Weights of a small mixture-of-experts language model, trained from scratch on English Wikipedia.
Size: 20 layers, vocabulary 8192, 71.7M parameters.
Experts: 32 experts in each of 20 layers, 8 picks a token, a shared expert of 128 neurons.
Training: 326M tokens, 4981 steps.
Below are experts of layer 17 (counted from 0) of a mixture-of-experts language model. Rows are named router (the router's row for the expert), down (a neuron's output weights, with its number) and show model dimensions 160-239. Each number is 128 + 24 x the weight over its row's rms, rounded and kept within 0 to 255. Numbers have three digits each.
After each expert's rows: "comes before" lists some tokens at least twice as common just after its tokens as in all text. This comes from a sample of Wikipedia text that the model never trained on. Tokens count by the router's weight.

# expert 23
router:151153110105099119100125119127072141149139155131075154136121172123086114115144079096117127096107107124085155113096119128185118122127087141118089104132148112126105103113158136099149127138099107128080091097105099142129170115105163157128139155
down0:125106131153144178147131154124117181152135119130121099133081122145134092116127179141111145134117130116117125126085139083096138140178149101078079133144151149107136138132152143107152096121097143155103150131110088138162116131144152105138133154
down1:144099135180172121136133133137146125121109140133121118115158128128111123131116077093171113170155113147092166129112124120116152087148138109160132115139108112096162138159114083127141126118161103097131088104111114108139164122142167079100115133
down2:137129127157091136118148141093119095161121126124103109133138136130110124134114112131081158148120144136131139126132124106122109138139116105103177122097162110118167105162133177126139171165115112103156111104139120127124144130105107134127119115
down3:131146105123088152138116072122104088101098083116145123131133129122131124156102090119145154099131120149129066127115147143132127124119140114134148160128162092134131124135104116138135121106153152142154112135109102163167109110141092123109163105
down4:123103156120139112106117118115116150129144181145126084137134123119180159109127156122105090092147157163143139146126116116113104133113116125164106150062118164117096123144154114111103127135078101116171072166153138106105173133131142107160147081
down5:128129110109091136123142122133142108140143126106144130139167148109135107139148129159159117162125153107171123168127143122141118119094158114168123136156134136155185095169100151106187125093118129122123137174161078108115108148129124171142149104
down6:136130150112148119150124086106136175126087149136113133097135152179082128126130129108147117131166122133135145137110143160095092143171189151100135138154164168140137126118134106176127130101141131127117114111111119150148117121109102147109083133
down7:093121140124105126140078075122168080131138090140147141178141119127144122170148110145122097115112152115109137117130153166118159123098164180155115118157180095138152097102141122097143128135154149122126115140147092145110104155158125168103132096
down8:118103167137129125121112110143142175101124115155176127117126135116143160122105110096137146162126158099131138168145144116135126135129138165153133107134140136135126123117138156129122121144117109113104167113127110169164146129126144148114172082
down9:237125118083158128111166131134141149094134135121050143129137142132063149115123138160076130100120149125139104134198151127141111106100142143142149114138125154146110129103130139123123144130121131121156125139130156072156118152100106115101118085
down10:140101172116177109150178144119105132155183119129106108149148189172128131139116130153158147104104120123137144122101138071082137150150105110129106174170124153099160077097132153135101123098095153122113126121116152130119105143128085183147170116
comes before: "1", "2", "3", "6", "e", "5"

# expert 25
router:095146123122090115155143129150140140099085130123118103152081133149150126105116181098103162124126106146129161106130164109117114144131141112100107133091119088123135173094147088117117093128106125172136138100146158156114134128114096128138105191
down0:136166140156163174116165108116150162149156139131134106087133143132125128187081130114102132107153130097155086154133185128108104163162104127142103125131134099108115120130142146159135152087141123129139143096137165159139160123132132125096078125
down1:079108116146109168136138120144115107185123161127148116126110136126094167158086094155078133158150115150176079138147100122124118101144133123114137143105130152140106124146076150112128134151140110131149126154096136092132099100171118145171141114
down2:118150144137163161165145125137145123173140144111127122124162129128198112170145074119153122168110118107147124135096114157087149133157106086143145154067152093157184142133138100095075133144134143113101134145097093104128113110147128112148097129
down3:124068124171150155105100140083104133139161142120109073116132084147209107136147131147108114096136102094138117153103100104140155130163109125118157094155110132160109119146123118097121107116127097121101103139128138138140130120150126145131125112
down4:118116150150133142144138115120159099129091118098125132100124157099215142118125122124140120138110126122121104123138158123179082101097136097168114125137133078090170152118147116081112119098133149152136082135154165120159099113135102116124103095
down5:162099122145140150147093140120117136136158174156131107086143088154188155150148131104128090104141144090120128167128083135131117123148092144130119131125126114137134122140173113127151144077148112085134102095139120156138104166130130170130143117
down6:114139153160137137135094123146106132101099141112119092110101166158180161069110105148118153133102128069165084106130139098106104098112136156175148157064088160178127137139154120120123119157140150131105109123138178071149116163083111147134126104
down7:111128101109155132149117153068120146167121133125125159110131132090161113189152124135143124091108147108156099144142149107102125178161188141071122099119147136113095165139128163121141162133146128145131135148081132120131098160147102133127115135
down8:129131153114147115133117143149138143139171113126098137123133085069105126136093131140120125145131167157120133133123105154160171145068124167154131136126138143146129113104124091121146143140167071083123100149102119180089120117097130140125120137
down9:140110103125128114104178095108109114141065139115144085127118172132156142112131137127125154127110105151144093106146130147148117133127116096128099127130131101095106169147061131170108105110118117168133111112136170103074138152164076112119116157
down10:085107136102139108123109096152161146131131135140147162090183131104090158141112101109123182120179133149170127127090172126112169109151101124103113101094151145113153139115156103082108171158140104101140132124103139121168106131125098129157125116
comes before: "ed", "s", "==", ":", " ==", "ing"

# expert 27
router:109130144112125077142123149105160087123093123121141074097118084158125112124151171136112081139148100149129134168131114138104122161108113153127169123121120149150104162126101140138117182150154138134089113130100088118070095131085140138141146124
down0:129119124186132148130158096103159112129140152122125132128112145125155103126137145117117166106112123109147117102123145069140125169146142142103138127174132121135154103123114109119082140138099137124111140107167131123121127120149140082149088107
down1:122095102121138121143140146090141140123145145113122144120141146105255135139120115126122098090122121135087120118106175131140132111148166126145137133128108113125135135142149123171127140140087093094160069117123127114149150127116141144132116133
down2:106138130109130149135119133171116134142117117083125138137151186118255164129118133139132101088130172102125114115097139115127129161126117096122154145132146161083116160146153131115090122102103102100107144150130114113132158140109149144132167081
down3:080110137191170082139116097124133149118175142103128121163099144144255141103105144090112088137128145133114099106116153117104148084129112104122135108098161118116144139157123135109124148114117153134114063121138139147115131129145128121152164112
down4:154185127149160125117141073123137131145133124105134163127148119105061135143096152151145120131144134094142117113132066136125139155102087136088161131112138122136134166173114136144136139163103141116121109139158151118124102142112109072166151113
down5:121183141127136102110122141142102111182122092144149106151140110115113106142117122088145183144140107097120120117112144136152137162138135100168129104100132128107151167090132096113123108157130153093089131117122141094095149153164055174117101140
down6:178131127162099097136093135076147112129157105095131153145122136129195105123155102112102132109101072135121162151134109133099141133177067077119119114128119150166132062126168135164129141145152118167093153130140106100153111132140150110150126156
down7:131139170136143122111107140137169079105134141116119147086090165135203112181152155145108150133105121147126138121143153116171142132108159098143141175086140174111133126118108101089084166110115116112114133134117114126189138097131132110129123116
down8:117142148140169099118125143100117129129129115111114114106104077124165134125157121105112137134165166104104141101117149111118146134140149124098169101144159136112115141099148106169147107099087154158079133123170139111087140152151129102138110099
down9:162124151122141120138121135130150088132133123150093127148121131138111093138137147107135098088128095141137159134121134176111140119160151103160192157124138104150155143087137111135117132080097083115104107086152092125109136158118134097117100076
down10:131108126126156054112090133160153201125079122112130160133144148182153141155094127100118112168130144091110085121096120107116120159110077105091114150126100164168138132153139143111144145141112129121113114126124172155114148099136074110096133123
comes before: " ", "s", " December", " August", " October", " January"

# expert 17
router:154163093127100103128139093121115149104102181121152122117138136106079143168152093116194147095150133104135128127126133113110132142113149206154130095127123127145105140097125128119107107148132136102132170172129110092151121089158124158122150117
down0:230145155146125149141151141141123122115114135095143123132113151145082086134104134138134139142115129105151110087116105104086146138080116112146145153143154098125108168178126112122109188117115124116119134124092122115169096086158096141129122129
down1:153115160092077156108100052119099116159126153141125137111086150146074140084110156124111137130110110131137121154117151101155134168118096102104138177117168118156112120106130170086158135142120116143137133097109184156125150138124121107124111148
down2:167120151086176125143104152091110126129105153120180155107201135103138098145154129155125107098108135095127086130116119122107105076162105147110130085107129165141059127119134113110153111107165141140123130140137176101128151128154149119112125155
down3:100134133170143117130118156114096144119120102104124149134117136133148122112144165142120126134128100131126109141094120096174154134107155128142107147116162120091170133092130098112114144145182146141151130151146131149143110100153141164105091123
down4:106097125186160149104140119127215155102153092123115150098125154177160113143137151092099092113106096152145089155163167093145107138156138124110102144123163144128141146092113105146135094121159134083119154126137162103110148113161132137125145114
down5:103145174182131143130112140113137111114112162114098129152111138129130122150110146122132132092166128130127107076084154127097148129088136106145137108140132117110101126150141122139112158141166130123098111083149148143158145116089115167138110176
down6:122134121161146150143119160135173152123135136142107126144147138104112151174143104141120126085146177111113137120100143125166106112165145143128100084132102162125118154140105125189111166111124147137124119127122153165153143126090125139095128106
down7:109107126099082139163116114122137139130155103174119128147122080163148128100085171131109151139098093134134130118106159115144170122112089102131140143159129097112127084092104143112126146110116128133140135115180143132141143136124120113138200169
down8:092126132111089113134098140162131134152127113168134141112117104151164117123137131121103134148104136091131112133121162156130105078137143131105111096161134095114069144109100114186139092119096126141166130132106142150101175133157148143091152144
down9:196154132110078130110101127151166194121136110118122159146132136173073126142109102112094158121105107124142111145134106166107144147137145132137097095123125139129136128129158129157151122126136140153151133156069101115123134115129094110135140139
down10:132123073135137121129143210131079148143155136133109115089166141132081148109160107139143110148094129088134145129111114135141130136142085080105106137138113127138154123130105136131141145100128116104119113147107138142160154152166172117096108146
comes before: "-", " |", "8", "5", "9", "6"

# expert 26
router:141109112127096165151114124113159133144180133081109125092142098101117102154149145151110072173116119136110132138107134086139119095125143140130146124188126168155140113129112172110136154156118086124123146139154095159153139118128118135162107131
down0:141175160116096167097137112130066131152125130122116118095135187125123160108158124159110162137138092124110147093123152137160126095058126106135124096124128105112142129116146122131116108103110105139117085151109119090157130142144140109186117151
down1:116105130121168090113104075120087161147122118136101107102117132116120144104139096122155092137152139109120142103141121127151085134090147105134132147105119167116132146113087141127117117132121130168128116124152095115120169134155124141167096134
down2:115120158155136123127107089112090108129123148150106127108122116143097114184125082154107133093154178167119083099130113112111126087070161082093102139143127140153147149116097193111082141126137076126129155118152132087132158133142195149124121120
down3:135119137141093151096114120090077118133110113157135149128107134153213115102167122120150111160113147103115142122139121119132126131115131107112154125160126149126157156171093142095157127093096174109126112148151155141139116162106101136118122095
down4:128085159116128124130113151111074145134109175115154116156135094100096139080143130131088101138156160095115129128130115126124109075132172088114138099152086151094145147111086125140135125141125088114160130122124109156124133114141101105114131134
down5:139093129147125139105092098129115157106082168136132129141105139144166140109094134158139149117101176194077124112152146094122133148122168107079153154150084094149136141127151129102132139142124155127117103131088151095116166125170127109114115183
down6:121119146120113165136140106093100169150081097132107099087150148119143135127096154119136144089138165118120118154088115129115127119113117159105092134177117161120126109132128152134140154116161144120125153117151136132097149091102120118091127106
down7:139129124122128136112086099125139131111106141124116139133167093121204143123138119132133159131116137139111119077160180101140124139100122090140120135161091123089125187094114151118162150128133147164130121091164108106167134146120111188107125089
down8:105151110153125132120149088096152091122081177089130121128094097162146106104140130180160145093155095110154123098141120117140138098139133134108102201152168128095108102143136148083136068098116139184149116146127094139127129122117150121146094141
down9:113141117171152098107113071147130158118082086130147129143176116118153120100104101112145144094146140118124130111158111132149122125122112099160087163108102139141143152174143148118129133107156126109119116137079165157091106113135117134110157156
down10:108160102137140109151126107118153159082112151132096109153131106121100141151156140130118127105138114164120106109159097134171160092137127158118090064070088139119174161139107152153140149128104113137122131113126121111131131111101160146181124138
comes before: " ", "|", "7", "6", " /", "°"

# expert 12
router:154157143138104099130122129159113115140138150058090158142093102122080158143136105146122147107148137104125126139122112151164130120168099079100133144104136078134119124148072149101163147118120164133160097133139119121111130110158122145147133123
down0:133130150150139121142091123161149125131138106116116143130148139143185117099119155131106111138155119166130121109113148115194119144153099131143112135161113133145092115120123156095140151154112141131092101109149132128144151105148141102114089084
down1:130162154169145152147115107067120112140110130105142144143159161151133125085116117168114122106136095145112129131093127056122138173132126143143105130138157159148121121135143113160101103136116105145121161155167104125131144128144145127178113165
down2:115152119144154152100117106083124109125147122080133138146112110138102127150134140133149126136097101149114126169102125121162140117162130133102132180095128137075144098129108130139156187148177073105137168115162178111168119120182079152090133150
down3:114133149128125148116063097138126113145098143135090095141162140161117171123147090126124103058145089094161102153127124164126123120137140138156096085118120137101148129105116124116166131115081094139164106119111118123130101155104098160133104137
down4:145147144119113124113120131168104082176155126068119134152099123117181132157100110151122140116138117136119083130085131114159111141129104113084139111137131133105104133170169114165107135113110117150132112117139083092099158159143158123136107083
down5:114117122120084084112158111111118105122092129145105147137160103121154108139132083147099140135091130140137149126113069105115132076188133132141141111062137135122144099133102125128152137162149143122157145129127173098136109121125145127163142118
down6:126118136141088120133111095114141162147130112148131118111112121116106166130095099155154110115094122160120126113174101182182191078115125155166078123177137098111155095106138154140117114086133159158124123111134129115139115139087104097127139127
down7:104106134151157140118139108133147102137107127150146147179105104104138124117114142089140146185160143127156133119148119120131123105104083106134104111158106094125154111141110134148128138116119143105133111101124139154116124130164084073129119129
down8:110133137119123139158166141154162169085106121087135105113118118152096124161116120126130183152101146126151093151080126128122172171107120185108148101128090105141100117153130148154130127149163132101115150072149153087143094101105164141145136128
down9:072097158127166111126092149084108078106118132134180131150095098131153092157107126123142147142157121113118118135101116133111117083140136146107096126125135172127156099096126083084183110095141155096120104112143128127121125129164128120128071120
down10:168129127138130133136132115126080171144095145141124125141127136138186164102123154176127085101088137140143132084099103091096149137152122076148094139107082130122106116131095111128097130121113077119109139137123110125092090122142130125112135118
comes before: "2", ")", "1", "3", "al", "4"

# expert 5
router:125120130157121116143084120103091142096122113135109129103122147121117122136136136167145160188140129153094125118074131124144148126116162123075170153113119147161137087146081183177147159141107128108123092100118123127115105136132146128110114102
down0:187145136110116117138131146150113099125126105131129111120139102151106081069125128136107148165092081084150127133193121100102141138159104140098120178142124102101146151139151148103131115139124102156134137137136095113140096147150154106107122113
down1:113131182104111092079119125137129120094182143153127099105114187150144122125140132108119102110108120101132125142138156171150140099106135163180155110105116163159115163125076092109126127101139160155125120138195091086129116128099136144139117131
down2:144125111118149130111148188112126105129144140163151125140127152154112131110131164142152157117142128130148116177068151165102108133131178076160117104104084141075133101118137118132102081099126136088128146106122158129100136131079116089125140129
down3:113089162170148169116160100115184109143126110148131133119116111117128113142111128100128141153137141117141086163107127131114125107125125148189127156119116132129131139140069096089162133116127139142148101104145118088166087132108125138096109130
down4:131099146121149142133132109145157116083128138168112113119110115143097074137123148113142069132128118106159121092123109102157077109084152101098123138133132091151123169155089130083139105141120108133119093125130137152165134119156112189121087105
down5:124125127108160114102145083111169115096146107170132134125108147120111144081148105147142161114174142067115158165139173099146099156142123131150094126150106130139112139132113103112160096118103123091132107110127131103146139140095097180165198132
down6:124151108122155132138143204110137145119114132110135137129168168115124131112113136117136173103099139135142144101131110133113093143157142136083090110140117151088088082114130132118106165137171127095086126154109155136130130119175137122123102135
down7:154107153142127171152097098140168154125144117120123110137127149152134146112126151121155139152131126153141123159138108132102095129112134111156137120125158145102143163145153138168077080147126134130129127150117101137088147156119147151154120125
down8:123140156155127125106116138115066131136114144131103137163140109191159132135091141157133127119116116135122145088123162157124105160094110114137083137144071117095147153142151116076113084153134165140111153124144122118181162112143132111165144118
down9:130169138169123139143118151142108125143146129107123125144150116095128084128173101145146144148142165121100137129138142173154127158096103159097057089122163093127128089127149111088132126122148103098138158144113096178134148108082145126124137131
down10:146104176096115070162057097108111130105135131114114147151157124126119103131118139160160144095133147129131112124115116178112156088100112109151111146118135131122153124134156131127135108107101122116122135163156078173142147105115113160170145077
comes before: "2", "1", " |", "3", "4", "5"

# expert 6
router:094136172167108161136159116104116113133116094118132201109138134122098140130120129142113154131122095128069069139135142110174144135113147128104123137097115134104137153142139155113152148101123141130164134150124152074109144117149096139136094120
down0:120141136164132114138091133144128109123144137077119114173166136138088159112174117106115146139123152191148161116079102124120151132133138108140154109082158117135132119118128111125125145131122149134142108145113125097135107102142155146114130126
down1:161128122100141106164162154133128113140173114130114128141117154118205120119160153118142099175106091169135105162166088139076131136086102144132149155128122165156121103152113121106086128145115122155129100140125124119132114103124132160134145137
down2:143105099140152089139123133138119156150157139092126170139149125085153147138102114140140125182126111174126144180155126107103111139152116127106114135134107128113121093109092129110149091160110148131130117113127122142120127139109172154146070143
down3:138157132106128131155087086134181123102127160093092111109108183157151141101128168166105150137136134091092140119116112113135084100093139153141167110095133155082105157136138123093112114137079161146106139179096153128151173169098131146142144078
down4:119148138129125155141133109095117140089105130128150150119145179135137169134131121133115164127093118145139158103138105111116133133121106157119132119138157167184111099126140173132091143159158055117089125127155163126152101118111111135158101122
down5:158082109153126129120114112119100181124098125176126127166136089131163138109085124117130140157148133141135085069127139120162095150112142089115100131108134101123144144095134141129111153138157117148152122101109129160152117112096114114146095141
down6:144107144109129119114104082134147130116125174050095155166152122155142091104150097075148100141134110113118119152125160061133162147118094144134103127130151112145130085104142175132149152119144115158148136139158141139124098143106146143136144104
down7:108149146143109148129157084118109153121126126167151133118147123109162150125110123110085151161134087148135139153138127141139144129110109131175140135149157131125112140113132160134112109162182141154126101131151149111127136122119171143133158125
down8:150130142115118113141126121153152148125152135145125120120099191122177133132087104131123138133120130083132101124149134137099132151112117114122143149153110114157120121084171096100117148122147142125153149126136153092126119117133142107151127130
down9:110138129123108107152107133149108192137125101149120118080129121106162113112044133169092124134128138106118108136159125118173084115102130133151112137102092127124142170138108140110156125139112152145159102122112155135116095085102132120144098148
down10:087121137179123114119148155102172123098159120142143105100108156170062080165122132113136099148169165168144147132081136104134140139105142132186127142140145118128176123112108138141170162136083118118106106128130145154138121119110150119101108124
comes before: " |", ":", " as", " was", ";", " played"

# expert 24
router:102125134161121133122113107167154149100131151136160131148112116107160148130158134130139146133120118105189127118116161163163129149126145090120101110138140157110099102147141136101155123146117140080166104167108131091131118103126164088109129093
down0:164115145131134117157161141123139141136097141146152133117124176133095162104097140150107113090131119070096138083130139147138104141133140121116136115139101113149107145106106169092139135126100130152110140076119135116150148129103131114131171126
down1:142123142076109145137141115100144141139122139162148099103094137103087120171113150123193102069146180140130156143136143110112132112126131174143126148163148108131093156154143106115104126151124172147112145156123106126126094124133131104098147110
down2:148079104138161142112158159103158112096104134117121136122174135143069152091103142131135135090115105126101118150111161101155142124142101079145091140143165135098119100101126151125149091114132136113121151123123168135140134089140123095119139104
down3:109156129141129116135094106158151167123111136152153130134110146163170167121124155137117143198125097128110121140126089111103137147147122151133169139145132159136162155170154108152047125161085075155127107103114104124134126105166105112081157153
down4:148099147172126114078170101143114117147122140162123110169126116125058169106148127103109134088155130097131077151166117174107124124123148131130148105141118125127118146113120129125133184116150128144158126106116137083121091187116066119113099130
down5:102136148161136076155118086100142141108163151122148102088116117157128127158112143149131127134136160145098100100143118119109154141112125127105152156113108146156147155111139141174103137133090102124133114173140121157106174096130141094155110176
down6:109150135089131131119142133145135121158099089114103144127169128164228172112109116111119100070128117123110115168123148097115166127145112100124118109103112156159127156126112153148161136109144127138167126102140147083127153125119186121136144089
down7:111096128137136126115141118122142132142132156149065115122188061098234130070127133131130153107157122129140120122084082145133148112163110124111128101092083089154100124166144108105158152106134085096119133110144150139093162151126134162082123101
down8:123110105089143158130142125121119118090116153164153085088101111166040141129149090177137146097106156110111140163129101133134114113138135177142102162130177152086127121122108125146105170139097104162165122121128097134125160130126089126170133113
down9:122116119166163084144139138150138137130138108145126133153133172173192148131142111137104164133086105118111083134152136120109129148126135106177150140148099168104113128172144135111145111110120135125130134110156145133123176151133142119123102104
down10:097146102175084129140109130145122122135119144132099125121179066117172087114145128140109124094107122143107134155113071113138125131071136163110165134118112143180079133157098125168141161096090112113113163105127122101145104135155144154123099146
comes before: " |", " The", " —", " In", " S", " W"

# expert 11
router:117122123131122107121168156087154170130126124141160108116152104106137132117141094146089142096144114135197136152108160113123061085174101101165132146124147146167150105116147147129129132116132129155167103094155177082142140160134108113109128123
down0:172134150155163098119100128140135160148124110150153148147125133158185102128112138116140196131140144101126095100104142104121094117135109153084126149112123115189085129119156146139138123137134135117106151119162115129148136097102107118104121125
down1:141116124137088164110091111140178138159142157122152152196125131136124111125138107083113124105125130105115136122148124083113123154169151122126119148179138124116138133173130133129105139077150149130123146137101114161112126094107108154105125102
down2:088152166102102093099138138095168140137122127129149134149155081102100147127105109120139137130096118135147115113149132106122141128148125140083112105150162133114162163133136123090110097190164105160155102118163158118116104121112136107167108132
down3:152092118123146179136118117142131091132160109142121134126118124126079136155113147094167091127145094158093120105112165113155125117118123142158137157102101126091119129122166151129115143097174129111112143106142132188129110110111165181126077123
down4:132106165146087132144097139152147104138141100151135144145134112118233122112135154148133157142095120124089134119109089135127142103149123173151107140097106135100123132142126136148133140132117100114133139153111118104127101145131161120120110137
down5:142103158148130123092144113124133078089115108077136120134141110146148131112100115128108158129163108104123080126133134140120136087161113068084104160109089112143116066149092127134133149153123184132143142108115117130125143130120107142124122146
down6:137130102112132130157091093092087098163147081100134118127146124127057106146137147139178079107117137140174142145124139148120145162081116110095121126159134123125148124156137139109101168140114113168107131154106115143134110108129148141123130134
down7:099109151107114169106111073132137141148099132125096092140124087169205145163127105130111137153112076114160124149188114114159154156125121145140125112156114130098133104133134107145126163131112092140204126127119160148126129122133139162145154127
down8:106158167137131145118148105130140137115153158107159114153132094071191154109134142111129142197139144117119115119093098126120122121143124124103133130095088105122134092130112099131125121092079124108131121131090132154106150136148123118118119118
down9:100108105128148104131121129111115138079109111106104130124067114127054084178109157092168124152136142137118169148127156133140113130149164130130112100109117124152051122111109087134149105090133092139109118147147097136131091116100166154110108134
down10:126111134135179113085118104114169155113160082129131140181174132124188155113143119130128137129118100112134162120129134163116093142108104166156145155103105137161118137133156129129129114096091125146128141151138131105130164128146063115145152104
comes before: ".", ",", " to", " in", " and", " by"

# expert 10
router:161154124133125155103135145148132157136175079123120122121140165152085152159134127145157105160100099077116134149067133132130121147093119164132117126136159119118161119111136159170156168123122121125113147140164110152204141107146116122147135136
down0:147138121134077094145145099104141139128082190132128112149089128115122111158119149125160145116122147166128111133118142089138108157110117119104079142126098105139089143131133183145132147151107140148163120140071148131140135099116135124127129114
down1:153119145108086123123132094121168095141084099124120120116112178161105144147122149140154137153132106103111107154133123140097112137109148180122126167139105131099170143133150144132140105146073160146122147139133144113140125135153145144111154124
down2:149163117148101091123135187094128146100140121134129142146104107108089128118125121120145142167099145122153147123136123113150135118111116105122118132122124153160129140142130176171141149128152123094156139154138155169158097081079142136060151109
down3:150066134135160105156137170142110110125142115121109084131143158129126087153084129159112104164102161139114109128142096159139125109127100117124158101137117062117155124147108096087115129125162153153100152168161132140121133102128141117144081176
down4:126114088147150079112104162142106148129118152183125148114102136089154144151169117147115113125131133123134149111163102124144135126130112112126129130161136120140108129145093160132170152147139077150155145149120142155108129087100123137147137161
down5:117085131150090117105107120150111161135120148146134143116145153144114138152161167094146189106129133141157165148116114106136123105127132131161100123116119159087157098142124099089090111098098102114160159158113109089157143108123097132124146108
down6:105156122151150129148089137142123109135151137126139094130156112100169115162134135148083089125108132122127135118110129126120152124138121151139156156113141151169114120132111099077120159079099141103134164102164115120124115129147110113157079102
down7:157106183110084083161112120129170097108113155115115105135097144156131120113134085111139191137127136132104087149171112134090154170148129150159151166108127122113165132150173114134142163154142148130084131136104125120107114116145107141127123090
down8:122099087137140137125086117109130130134097115149118115156140114127140102131144150152123076141108119136127123129141102174117123122102104080142132091128118130114134135149114123143140141165111102142138153094104105143137103126137117102126114139
down9:137115140158110108142147140176146103108113163139138115117120122102134155100085117133154127161133142124112115114163126116119160125107172123164148174113109115111109120141181148126113131097131134133117123155177143079131150120101131108128116121
down10:101125114119126122154092132123091068143138127093130092138138111128130125157144124112101105142123138118108140138152086115127211098149102141128132164145145131163113082102103120086118152115085153116127139089101106107156126113132122128124118141
comes before: "\n", "|", "1", "-", "9", "6"

# expert 16
router:107129109123126095115116113157125127153139140097144133110179179120123153126142146146111100151109189107135170156096138110145086129113129147155088144107143138138141123146104118126112090127132121109114111164094107108119142151107128127142087114
down0:133105154112124153150097110112101139135150101089129097124149138129255136095158135116117140155126126142147161105141133150102129123165082125130163161129140145153118141122120129077091128097125117141128140114134109147167111121133173131138112082
down1:157147092159127131097112158135114112105096120177133133096123124108185129137161179117145137124108114085112122146102122135137117143136145137106117148108123120106119133114160164160123121121132122113126143171170089127134097112133134136102159134
down2:135120137108104172149100140125100137158152125121104108126125111099215148127106154132136116122125114106128113103113130108136108126151131175137194159099127112134122134122100120105077072163155103118149177121120129131142115116131118118134132127
down3:145085170117143088125161091134139140155110123067137105136144094144195127123113109148109150100162134096174111092119117098111141151157095155145148143098145120110146156087113125102115189122119085123179095104101159124145095098139128123157134101
down4:143124119103151146116121169148141170110110091171127129122102150143255157092146127134127122129171152166125119088142127135110116134145113096116156187122164092113109156120110108141151133144145133140147132123116133138131129140122141106123147123
down5:133132175143138140148082133155094114082143105133154112113084107145077113131112108070110154151113151140088120151129132159163117106116136137108147137122122147122145135111135101133114129084131128139154109143131153125097130152136128083127153112
down6:152130142125137175128133105139135134098146129138130110161137125117082108149130173094130123099074096121149069152131164109148119141152143174132135107101116166142131104157111103106109077133135101094180128134089131140167113129149102110083157106
down7:135083164137121142139145111140185150135153126123128114128162145086166109168133125113137113137129106177152165095133132100160110100154160161120129156084134169148109112101122113119109129073154140103131149129130125144151106103131127122120147147
down8:099129141112133099125138099130120162168152127114105156114138126127165149142143122105109124128133160139108094119095144104167136168083121111087140104144141103115143145157098169131144154148115106157143116119133127140143134140131154126123146129
down9:116148123119164194117153126163202134138164163138123188128095126143124089097165100171124138140164114178144111087117134110118133126158107200107131120152114110134129118141137106135161112150167081095140129156114128120164125141112087138119150104
down10:118107111153158109171167191136106186144079141122146176137143134150081117134121126116125155135154128176111132113164139133108092108109155101093124089097153136131116134145108140173102157169112111126128096108133180144116102126125134132131140140
comes before: "-", ".", "|", "0", "8", "7"

# expert 30
router:116123167113109096142155140155104123107145129149108118121136166113156141100133118148128122112131111113141111137120116134123136118143107172113098143092157134145100119149110131127116140114163146099069154135100124047145112158143150112101197089
down0:140132177096152148133109131126131106113152115130155110186151083159123133124163172152109115134118161130108130146115102152177126135129091125150106108130094094108064150170122123114167137158116162117136160081194124176111123140133099117122166126
down1:085131113122128133117113141151107104155129126128179133098113172149237128134108118127120076145118132148138132134146144149124122103116161125155159095135125110149149097096157156118102122162108123114124151162094117121132126136176130114125156143
down2:136105160132130120159159122131135127166109140119096131164115122094202129089126121093084146102113154120128114197116097136138159169104122090138108149131105107127195160162112089127118129123114124156119125086077159097100147102135103110117103120
down3:133102149139126143147093120158112107129124128141133159133139101111174079086110080129123110121164140192107171084158143136106140139110100106120098104107127111132136141126121101134136110127153111144124131118131097163127092127150148098151087140
down4:144105116145137114118091133150127132121154145098121106153062134143121153114172117137141139170128199149167118101147069110122139106099108157146167143141141155121094131084139101158146126143157091130154122145088107163157093119135143138106103081
down5:119118128072104161131097134141138157107094118117143130141127145119166111080136153177134136113152141153133125132126117127126133137112152122153155148126098122184118156123148116112086111169137133125117113135163128140095141116094067105157131124
down6:127135156118119150149103132124094108126100134099099105142117127152133146141174179128143131130128167154119142151121147093079104127110101107089114089146103141103099093155142096114125113151137141106153164147090125181164150153142159138125116077
down7:171127148152135116134123148100104136116127194110090141152132065107107116112164166086136131128103152155152143151155132107118131123131133109123133126146096102096156117134097134142146152130077129166161113136125129114139121124126170110156121125
down8:133131137140119152097171136144121129176128148140130109100116107090218144096102152129176090151109132105134146109126109085140143037148125146142100138152128135155112128140134123093090109131147151125124185132099125143143183133118130139094137131
down9:125102141117121110091127143128124126128082164134115147097099136108076175152156086091153132109164116175133111081148153127145105151090161135127154174105125130142111132136147136080166156179073128106157186122137093149151097147122117140105134133
down10:117100098131151140146157106138160124146103142142126079144125144118113160110116128122122095099106139135112104127138128152102102094121110166124171148140108146123184183125123124106126161122049112124136160096126129141121141118168139114141099132
comes before: "0", " ", "9", "–", "|", "="